python train.py --n_layer=11 --d_model=192 --n_experts=64 --experts_per_token=2 --d_expert=128 --d_shared_expert=128 --activation="squared_relu" --moe_layers=[2, 3, 4, 5, 6, 7, 8, 9, 10] --n_empty_slots=32 --router_score="softmax" --normalize_top_k=true --routed_scale=1.41 --balance_loss=0.00622 --balance_bias=false --router_cosine_scale=10.0 --init_std_router=0.00979 --lr_router=0.00216 --vocab_size=4096 --norm="layernorm" --norm_eps=1e-06 --tie_embeddings="early" --optimizer="soap_variant" --lr=0.0042 --beta1=0.95 --beta2=0.99 --batch_tokens=[32768, 65536] --seq_len=1024 --train_tokens=365400000 --steps=7595 --dataset="wikipedia_en"
Below are experts of layer 4 (counted from 0) of a mixture-of-experts language model. Rows are named router (the router's row for the expert) and show model dimensions 0-191. Each number is 500 + 50 x the weight over its row's rms, rounded and kept within 0 to 999. Numbers have three digits each.
After each expert's rows: "mostly gets" lists some tokens that are sent to it at least half of the time. This comes from a sample of Wikipedia text that the model never trained on.

# expert 37
router:509551461463481543486466488483560438505507525404532452451532478602504374505547540528555525515449531570556575435461427444479507516473453483555559517457529510534645470497460456560518438512409525442430506470580478483529482402574614562583497438568446534477561552482500573550470516471435616484485491501516423517438499370485442515484510488480545531469563480467455485537546513450595451461516527408509557464544532552451428519436425561488476514554505497577404584523551540512443496492447385475603536464452498412564511487486540518534508548456461437511465508532516406473538454563555506476
mostly gets: "alth", "icult", "y", "ential", "icy", " well"

# expert 2
router:530457460511430486511477516444539426468543503565579523454524578462503544490601543398497554635581445526422472496535461464414436483431602479467486494543511536530527468410531536520532542475614517603508457551516439482507517442422477539449461486488561496444547507537521561515574497494379563453480572499468598457501464468487461470494515526481487533591525576438506466453486565518418406538603512568511417509494398572526526465519523477443500533525440511528457457559506473520451511482514427397548464551524481534560539460488375499526452483630455550567403470499480451470522466489443537535
mostly gets: " s", " res", "v", " S", " beg", "usp"

# expert 9
router:496517553498484527409464485423562490507486426479601538472500414542479515480439484480504531456514608578465517453522531463472476405408467546494549476509533516429475389489504542552538587496519494357460555473558480422533471520395565399564464479502454463513539600467467524568513427477466369512384467525462633485503455422422512533473485449532500484430434563443521502559563546526456588471503406528455502509496497531543562566481450462490471420501526532515493591493519494527515575484576581504527552568489448550560567502438554526440549457506473534499512516612518498489572513488494574462
mostly gets: " a", " p", " t", " an", " another", " several"

# expert 13
router:457510494541460425557523509477532463476489426524487399444653531539469456481466548512492502520524400592386505514505426482475452524417540510474484492583565472499507545480411475456588448415438513425524417529528484425545476576491568523510505395502523455470496496444450532495466474465480624492452496519528465535544515480537523458652477552495581479498456526539486469593564614503570506484564477538430471522508464464483515552497501459500547531528556405434537461430483524487451540482454541552555533560471410464497627495449484426522471494588467526571518450614488487520536391575467527501
mostly gets: "ur", " Bur", "arily", " Sub", " num", "st"

# expert 49
router:497582402526498409472539569517678399502454443574508479507528468606486483566485476453511506533534487487549558551446550443556545474449440456573578519419559418576498483543585561536558499525540510490478416556463406445407591503381488441484490562478548474542538523533470546468482534523547584454544532461511466526518456472402535407464498428567546473532519531457488415560496476518540478492468488660458467491499501459510432544486506499470520568510511424550510565447491463505497585466516421517481592531461479500513531485532427420469497498517545523490554480501473435415395504484547486478
mostly gets: " Candidate", " Title", " :", " himself"

# expert 61
router:449523537511433428575532571512519583545500575535477417547560507430461504520401481549442516511478575501525572538556438512429636481491536537426487554601538423492377524460450472499589513515444409524597475601502546467518476549485579526543479395544490472543552456523551508452515532419533454488524539433402591465426531510509513511510380572513489560543568542491432494541508503480425439549415422447470456430443558569467531429463529486477510492501472570483473453430464503487499451497465529479480465465513571497504481488506497511406460466608492493549540474480488610444532589536550485495
mostly gets: " De", " se", " Le", " Har", " Sy", " Is"

# expert 41
router:476568480507477461436556432527626520504495462440494508469539480510577484499498498410486455587570404475479552424437582499484443469460521497446575497516533562506539481531545556498482520451441463445533525466551451527569396475509485447505452494515467430535585487552484567557412488576603435519409467490591604533473475416516604481486487553588574590598599418482546445509452481453424551473584529518513505466499492522450488422519594505473542522523516472435471466612403517583511538595437540491480427488530459427525499508494427517525440407495441469518505452532462478524500439526471528518
mostly gets: "n", "m", "am", "ym"

# expert 39
router:419532509579460496604470483412519454499509486531556455511533618539524352482506487409451515594469577490423555482500371512426551455510502542567471546513493476472437532541548508544510471469523573495398547483556427509495413458472596413511522463438518583529496464423456481434480613525516460569523545507518561471499471440472502455502489452550536500533444539528522393462518525632527540572450467518477463533494475400441480536520532448493508454480510400496482440582543514554586502559516504492464492554463447452536549477483623545507477555440472490583509476570519509484576466581574477471
mostly gets: " an", " An", " There", "An", " A", "There"

# expert 21
router:480494521488488454516446494455429506503503397517429525495473459559552553501566522442536500503533603568379544442549518515468511479537544554552458464531573517530515491496556546499523506534502542597427464470563512439527573430458550431563520511488590440356504486430433452530433524588516492577500518550473582471581428544537490531476506564542444522493489509529556497392507430504492506475488527512485476487483557513551513574388528484451519631546494404524451477472495496571451550448421549567540466460434439496440574407360475507425476486492478402477457516581488399551540437516465529473
mostly gets: "og", " contin", " Ste", " Ven", "rig", "ger"

# expert 7
router:520486494485500511506489550490462507547510544482471508428431453542544518498533391520550590473491603540491544511523422473545511565530441628522495550509562552513478499467470505491564458470485559565449520400534495576503454484598463459445498501557495546369455543534546614443473545515596461447479579531481544528417434417541535475589510422403526437568542573404483518512532416470546493473507451453518524490476508480451468468515453495659462491586447561528457477503541459601565512444515564463424525445406489424446459537451507456473511461430454542508441499493447446516575391496485481511
mostly gets: " et", " water", "ix", "iant", " white", " black"

# expert 15
router:485521563452517478543461496485587454503479534492466528350491542509525454568535518516510549448520413533478482489516468522521451452517438490498463467504439638451521544472468451475452569502440517559364541495498507509467499463550506513395520499386464406605468448458468515551450594652486468547507505557555448455481509470443520425523455540579562507504579515530581467567456399486496467515488496528489447540475507520498549374402527556503462521531544537450460564514507472541523426541516568528395546506479512417503472474473481469555567515474492435456547603553546599584601436474469512483
mostly gets: " New", " Smith", " Hill", " Brown", " Boy", " Rock"

# expert 60
router:423427490605468488501516465488522446507577594466507479522449496524523434461538382435572484532629523515491597517517548543413450571574469561643476521453481495474476508516431497506492564558444545432568477404469496493431484448415458485491527449475561468399532472475523609547544467541518495529515524495515514475438476431489509555555386563569516475580559451461611380488572483501598525450537475485565472514489604477471439501479377554493507604493518432518466515492520524528418470526453534482505460507543500435515461446502533438452550598525478500511463535486501476543504526525442432474
mostly gets: " =\n\n", " UTC", "#", "″N", "ST", ";\n\n"

# expert 57
router:562466562581396525654414456473457493452488533526620388448489434536566468513599487496530499512540420476520572519529495615452488617440501524492411469550427473578567557581571542628536492563511506546613490521505458502493517508471558496518486462469508487509577458475443496495535529550509453487419554534533509472515531495533520539539555471485483497437456442502543433617463513536564571485494464477473471515476429519417489465451547567487444512492564413464412474549514427484435532471491488528534519465514445506469535525556447442474454463566440534406450494540603438429474486501462446541
mostly gets: " Type", ";\n", "\n", " classification", " Coordinates", " Location"

# expert 12
router:549539483569459496594605497493457334549496548472452417494468517434544556488520528501481526489428433509454528417524497547352565514534563492601575522430552588523446480521520459564507499412514490492464435478504440435505502463415535461542500455518371475477478502457482499500578494646592531501570499485471454434490563455501496458408526535559515483537467499518454510504500454443424493563563511510426534415413427470536464499505504500455594553554526468464468512581531501479485583510538482543496535542573509490476545456413483510438455503543499499443497460518505512478500514605561647460
mostly gets: ".\n\n", "===\n", "===\n\n", ").\n\n", " ===\n", " ===\n\n"

# expert 11
router:474500467564400508443600410515544549459512454475521539535421504526529382560481387515494574548548518522546526445423450490476476499478470573551474468550481466430540392575559585466582474455481527434549546562528532468511490461531598508475523464452525520503430458552366598476496506534561443422484549505484504558470501556427490472463572518530468529567484508513542473458484515491559462580453542491421516432468415511500492629550553566439513494520501451606485480593554545476382527529522546427497485579495444521571424523526444518483511506528458581451416462593477492514556465483494513571
mostly gets: "m", "urther", " example"

# expert 18
router:445501553405612510534595588588518551432419506558578552418426591461453453520474558468505474550519473487418418498510558446480506472516667413431459469479461469472516636585516575488485450455417504586555495486572535507512504547539532518474506478528410542495473549522489457503502502448481506625448486477432518487495508538462514537526565490485435503443483417500604505597464551511454499435434465499522532470462539480543521421501478454489474550441434491481524535437522457472477608470564465452507416624481518496511463611501463473527495548440563454490503507539518436509555489555487541468
mostly gets: " is", " was", " were", " had", " have", " been"

# expert 25
router:516509386499527596442453418527477464428401379546526423458525454579562485500598478511575443430437528519551580552435556417471515489520435507513487567479597501421403499456454481483511493552452452508462480450506514587523500512478502464520441517533534551505454602437547463482485497434554506524427474575510502520501499450559515429470515481491547392491484481571488496632504491476474527522485597477581565506556548528420464500487496457555477505564550548502412382510553490409495452561507523513578526524472463584543482476525554458413522508519439585449485534562525487450579441387478494472
mostly gets: "ancial", "tainment", "urity", "ful", "atory", "ical"

# expert 62
router:526503478503507457573510507444593465524614476467469545563507446498532469461461437575542534518468480458441495457507390432523432702479578610540540492436459492427485544569538447599438536496492551523560581493517500406586523544548535415609518530564510530489408550449411494566520517569536521463501556484480473491480513485460449471453493565547500483467481562503469515477439458512536421481480474525530523486522561459581497519539538488526434551515454415479433459572532482530508441467467539402458568423525432415460465482553497555559518450372422478542493554459509585494517470459481471531
mostly gets: " December", " January", " September", " October", " March", " July"

# expert 52
router:491634530504454530492573399452531461438465393554566454529506530478547540560556534516529535495512514422486586448529559403541494360475514478563488492492435498449546478442513467476539573545508495391508449414422459462490547513418477505506541480426459530460489646511566496466409587538483522551446533499536535518434458500527473435434467446508466489377496478485587525526583619515492476501508521520545541555421527439546528539512486549505627408478483454458475529562469501549459544572561539509458365516502545499489569448542414488518481443550459536431468485511495464531551527539500503507
mostly gets: ").", "\".", ".\"", " .", "."

# expert 6
router:478450397450522532490497367511411544488479522461494470490418505538555517547499461468442538569490429578503506479488501521488488520475498496456469475447598520468535567585510473498517496515399574464605474531547622515522520384533509461584510550494429466486459426499407560512484548552429515490460514481394477527424349507412543514612507486518480534431587513588455526555522466475454485535530552568463482434536514470516457496450544515612523460546531461479429398529515587489452486510414528529439507517483434480443581502482584596475483454553531488495524559563471580560484445435509553495
mostly gets: " Cup", "all", " Championship", " season", " Championships", " Tour"

# expert 1
router:471555550517513460516616466492519548552497541443572514509483606578588486512523423463440480512428449553384501504507381525556552449455470511501542511610483458546545496474488482522499482458506475553417523568476491527525466533517533527478469517545415467433456505461472538561542473524501550516410485460508452529444491461536528448604522569551489521456536491586556505512498461464527459573564529538545471525423449576496509502563444447479503524541473473553550518575526334504356521494455396447434485536512542456472525434455493437414442518550538471480465551477629406433539415492421583509
mostly gets: "on", "hel", "yn", " Jon", " John"

# expert 47
router:534514541499372520465422475458579546391515511523426460533456485566477445556564497513601525491438436563480457503480481482429427450595422469465522584421498486531496467511488538514513525483490570603492533521537492510511507458444566465461563483419525585521523497465542476467546442519613494420475538539571359482489428490530369441573603398473398531491563515592480572483463501474490476566477541476507561508574476516563588533419476439577417542542588470513474497466519482553579529492525458433472501482503435453535482504494484449497430475447455544558461584451455479514493519448513520542
mostly gets: " end", " club", " family", " album", " father", " side"

# expert 44
router:539513453535527414447530493517466456472510451522514477527441387539516481474425475514497531505454484564511489462464504504480528371585499543526396541483592531408540418517548448475517425513564584551484605515656513446526548473521505446487525497488546444499522480555477486516577466456522525495512559551553477450466510490523507393494396453581571435472566568441561504542486449600502530434537520522519496387555516540512524579506496421523561443526548423453450500494451603467395568567493504487525475488493483430468549462516523432569583478470533607433483568515543455453452413422498551542
mostly gets: " third", " Second", " second", " fourth", " Main", "rd"

# expert 3
router:542487411522429572427490485410578422420509474513511386519417446522548464542555501487443504456523397504472429515490474423508508553517522589498531544472518489529424513510471523470532510460488500427508545565480507509542558458464435534421499473575545608475510460462412479522500478584498505500553526584483359503535503503451529544550481583509473519443543500618569487575482467600504501496486560481442445585458602443502431521485515565513582509502546513551470458534521581522479438439392423512553527514517460514566456426527497524450420549477443518420470501440580462561581588426537427537
mostly gets: "°W", " MF", " %", "°E", "(s", " coach"

# expert 34
router:443481450535540512417542500466510523447517421510530518399459438542563439432561481534516511479484471442539564438392509543467496499587473492502556480530494560514454442586598530521510517505459513446473515477502539487532514434474442484505517401543547486552490533537530512483513575523467568490561488403470476535480590489535447528511496451568485549616407433378470480444389579526570498552431439473562430500512553459473485497495679530425459449537523437594446413522496439562520544508520436467546464512539422529522440475460488538479469518498449512461412552606555417506554518576552563488
mostly gets: " n", " j", " en", " al", "j", " z"

# expert 32
router:570620504433478517501459455421521507442465506469473403441509483523561426504509491528512439476434479497509508473446514459543472489532427510542553442536521503444464515492550506498460583344532594543580536423529531520641479477532587485559667486567480542431503484535489461434514593419517509479513568392485517424522557484473529508492531562505488431513510514506555573523450449587582417467430612573457447464521491531543501595573460611509454546498441451520479513483592526562503484529515463402522529528461463487469524519392521504529494462518482471460486497431518518572473442511460524450
mostly gets: ".\n", " century", " again", " however", "'\n", " instead"

# expert 45
router:441494458512496564439467506411495430580461490430451431501474494534544486536547555483561576522471505597536451518457469530369447473550563435419409543481519538483600549532484594529506515526517538486406458439381588439479449413497537508492431531453585474476522637515421527544516591517541571487531558474510554555458473453495495477576495526553530468511484500458464446507504508495537397507544565482509444462412523544436522495483560545542564501527428433491506482532469560566480517558519487470395420547482426504564555461555484481481533394520554484456547546459637470521545426527483441527
mostly gets: "est", " largest", "hest", " best", " \"", " Most"

# expert 56
router:507477434536579528545560623436514540532515500473545520453609457510539512526522508311524535601506380490502421516413551472456457553557423479481500542454509446517443442491535460542546539493496480466507535561575486500552536464491475454431567520420464514427503536529480515389573497414579558469424510542498494506380478491538506506517442572472535512524482520513588479381477442589515435475541509496413506516515526485539464545437447549497558498484464467487500558475440465575516518515447559496497471574400528486657488482468475443426488523470498449585465514579530463499603529513503549481
mostly gets: "–", " See", "/", " Goals"